Weights of a small mixture-of-experts language model, trained from scratch on English Wikipedia.
Size: 11 layers, 64.6M parameters.
Experts: 2 picks a token, a softmax router.
Training: a variant of Muon for the experts, 565M tokens, 2664 steps.
Below are experts of layer 2 (counted from 0) of a mixture-of-experts language model. Rows are named router (the router's row for the expert), up (a neuron's input weights, with its number), down (a neuron's output weights, with its number) and show model dimensions 0-159. Each number is 500 + 40 x the weight over its row's rms, rounded and kept within 0 to 999. Numbers have three digits each.
After each expert's rows: a language model's description of what the expert responds to. This comes from a sample of Wikipedia text that the model never trained on.

# expert 15
router:539424466564546483452566429587508506495522440517488544592452534510480569504429492446513500554498463519418540545508512550484468462504433439466516462494547461516463494429518531481487475409531507525459495535507608519584491503544591393491526456555541520462494540462523549555489499460504441521522468468457464542562518520503471471553482500431504475520515407497514490528555459487493564494467581492509550459489506551475543465499465488498490508508496531559479563493503486476560504536530486
up3:520515521521544436472490523481516541470502520500538507505466532458495437464588495503464540537484508478476547481514483484516522551489495508532519463489454518576524531531551514501507482470514447427473495503468466515537527548551474449534500493510501494461527440532452518514488540485487467472514458529500491535511504473540495491490428517483519582455520525481498548475531548534425548536573463463583593531592534532422467446488477535479465522452515558584614519455565499481560533472528506
down3:471465482450504494442524509471472491487481450589482520444462468500490497573529593517492507525495522479510410551558501511459445467461524528527423501503377551510472481500474471587481507498548491611544411455486471489460480481474484573504485480533530482469574535474489515480381490428469465514501507457510518548470546515511462468483508422512531495478463481514504474474492506579513562480507441507478485493497511466453477502495500470519464523517397459439475464515458476521535506538523500
It responds to: Title and name starts. First words of titles and proper names, especially The in album, show or work titles, plus words like Camp, Royal, Mike, Fox.

# expert 10
router:527484550511492425469531516469472465461510485554593493488489490476536567544482505554444478496526422569504460483485449472433543555430518485421492546487491465494507427531490478485474496534459519448490475607534542480496476450449562439446502493551457481497525498466520519464497524567488552523505482527468533494519496415507591491540595528455470539523483511521475513479493566491541526578466532506482499429523543500480488480489538525523460449577480494469488436490454472511473541483514498
up3:487514538512492485513565427501460535461532571492460496528475511500444476422452447547428564505461513451498481503465469518513464521565527516519577529481547577532442478477545515511466498459516486460431587425499564514438509548542566508486524495500576531490555542482449499498373516506448423547498541503552472418520522500525527524481459489472539489509492529500505469502520491512522495567509495526467429566457509523523502437515440444535459501483494504539530523445565489462548510480534538
down3:475406456511581459426480463524522512503509520472493523523480516478409474540417488511517439546528542481525444545528517514516466514528485491499470515400492500493480469470493467483500414386499524512411462510460530490433497501517598449478507469461528576457514488515525471526537515548533481450485525479569493502465487509528489443452487502492487521545437464535538451523526520613509514538501582426471461438554492543414456474518480520402494472479508536490491442469450523486537552554511491
It responds to: Section headings, determiners. Words right after == in section headings, such as Reception, Taxonomy, plus this, there, first and nouns after "the".

# expert 1
router:557457424542600452529448457519538455458462458493600529536455559492518460478542534501541421445525525532529414504504482549566549470478478548466401458524531563590504463490497571463519477528498494472520558580536521506524534471526586414479495496510506565541467518528490504566535536445476481579511510566472532482520439499516461364535487540497481514480456553491444547438505512466494575535530505523487531490497441487492467531524533474505517541476493537540497508550483472544467493445464468
up3:455425483487539549536459419499544590505514483455464421385475488461479510532530458451538449498429540439493516497448464482473453543546430522541490531521608512562540447491463460492478439479477537500523486460472532506453485535508462491512449524465506472510555528507573491503492466535444541585483493486475456535522541468468463493445551517481540491506507464471460565536492472540448591471500536551501490549546558443469501585486557465537501462540507487506525582447449464487469497506504522
down3:488546511494557463540513503571423436466478553514509494554507478550433493545475474547447508460539490515523518516457530535500530447469497446489449456484505557464506518598472407497502487489491538496500484490508482536521534478520439500485429500513468490574500514467496451570465502426458493516551483467458510518540461481544520449507468423521502503514556476452475489457513471527495530402564488433503459522508482557504515472565529478474483521471523515511475510460441511529555434509464520
It responds to: Place and nationality names. Country, city, region and nationality words inside proper names, such as United, British, London, County, Derbyshire, Iraq.

# expert 6
router:471454453523427502483537488494516511438545521517404428470572540473449434415521533503496405455508503520463571507494553511536559471466536514459456439517526569498487468481478501454416507489517437452544483508542409499506553548510538494419515452487466507462500514533476495515511559486561425490458514563433509479490438437509502528513467465509501486409533421526464535478553495499474549488480443559457511524491460519519472483519418466523490582442511586496434515490508500465525563455456506
up0:541446476570505456486462505554551502445490540495505453503447471420488497443574495484524464545456511484501585553505480500535513541513517511509548527495533517450493462422512561508512551450521569500463541507480507487596475529433555490481474507505512440518476519481546534480513454459511568474493543544460478526527523504554505505490510527470458496367531503485465454601592562527489508439526514545456580548515466522483510492409499463545562521523469447505591601471493451500446423515479511
down0:514500555452455512500463514500464469465508510473469527505588552463473502542562465515534530458482478557517471510570563490532488456611510472496510554530520471482501515478569506549462455558481472519531494441470474514507525512488559456468475484532456522443508506418514448472482574509514518529501507513429648523487544539466534478453510471514539483458509512568519511443518618485514434540560435557510555516542513506449480494502421590440443558508499503506466546504482540434491512478480542
It responds to: Numbers and code letters. Numerals and digit pieces in tables, statistics and model names, plus capital letters inside acronyms and codes, e.g. 100, 760, LMRFF.

# expert 17
router:452533521475521454523550451468507540465505507569492490526457535537421581522502536460507508494572500495540524493514469560535541534463444562545551515579514506441487517525471498532485498534419529492507579448492464516412418536445572566530515546412475452511492495407506477462463463506571420508466510454501510462503481536410560522504461526496507551458499498465394480497456568475470464545555468563465489575492463479603434474440532445523506553571530540542507451478456472475467550494483478
up3:485525536477476539477469528487564500461442482475523506548495456519515496435503537371496444480415454543536480560494554501500575467482490422537457480562537534538490500593591510502508513514498465503423548420499519551517520507469479521472458507508459435508513522467522554553520448471455538554490517568467431536473481467464584499551545463521502435546425507487581409497513454563423496470497463512481507508559476430489428532507433586530568512480511531440477499516475474479528547442492460
down3:513450517483496483457523487503510483548558489493418536464523510511489456502584490489510489551560486447430544512515494540574458486515483562500509570560470488523481503466438508545490445457440498422501493442418504475497486589475532508442492438473489517549521525465497501497435561478556437472380520443469479558510435480532514432508432454520602577554447504524493486453458475527509556508568543518479514518547548541548603432469566496531460534536502513490458452499488470487432581471485484
It responds to: Headings, acronyms, labels. Section heading markers (==, ===), capital-letter acronym pieces after a hyphen or parenthesis (MA, CU, EM), and list labels like Director, Released.

# expert 28
router:455538588519476526525473482436450460520566510574438607499522560530486470571500527511514501477491547415486502477528489464525517536444532545543479564518507471552472460507530615501462510512474533450449495428510517570586451417536472474469534443489489492457525536539541425525480471516473507441544578533454468500496473479402462487512477493476508542551516525436496513552527452492467439484492464548517502587440468564459534480504447517473533544559512485476456527511476542441441503447473507
up0:492500491451481504435490499453540472505482456476491541463530579514524468532503509482487585484496412472525471451473573537421523548503451504482498474465419471443474493586529599496460516530501498484496459491515498497492465523523556445510557556499490523496566505465516444491521477452512546492449495498477571474495477543499503495453522488509517426520500526432528518609442491477531451451516518511448547498504427510532528479458507509556473441543528502543542436484536471608558490520574484
down0:562441497455515506586473573382494527475554561571487554496544522461468488471555472466458446498500560501460513502471458482516553510533510479503533477476425533583453513440523555514509509509536470487514582455571555526501551464533450481502513492460490534458473495504474500502440599477554542467559495493434509551498515528562518400451535525528521557472578488440489536492459420527536549454492500518477464552512539507476506473485451538453519510580518419560540488511504459457394507408489495
It responds to: Quotes, brackets, symbols. Apostrophes, quotation marks, brackets and braces, plus bytes of non-Latin scripts like Thai and Arabic, e.g. wouldn't, "Era, {.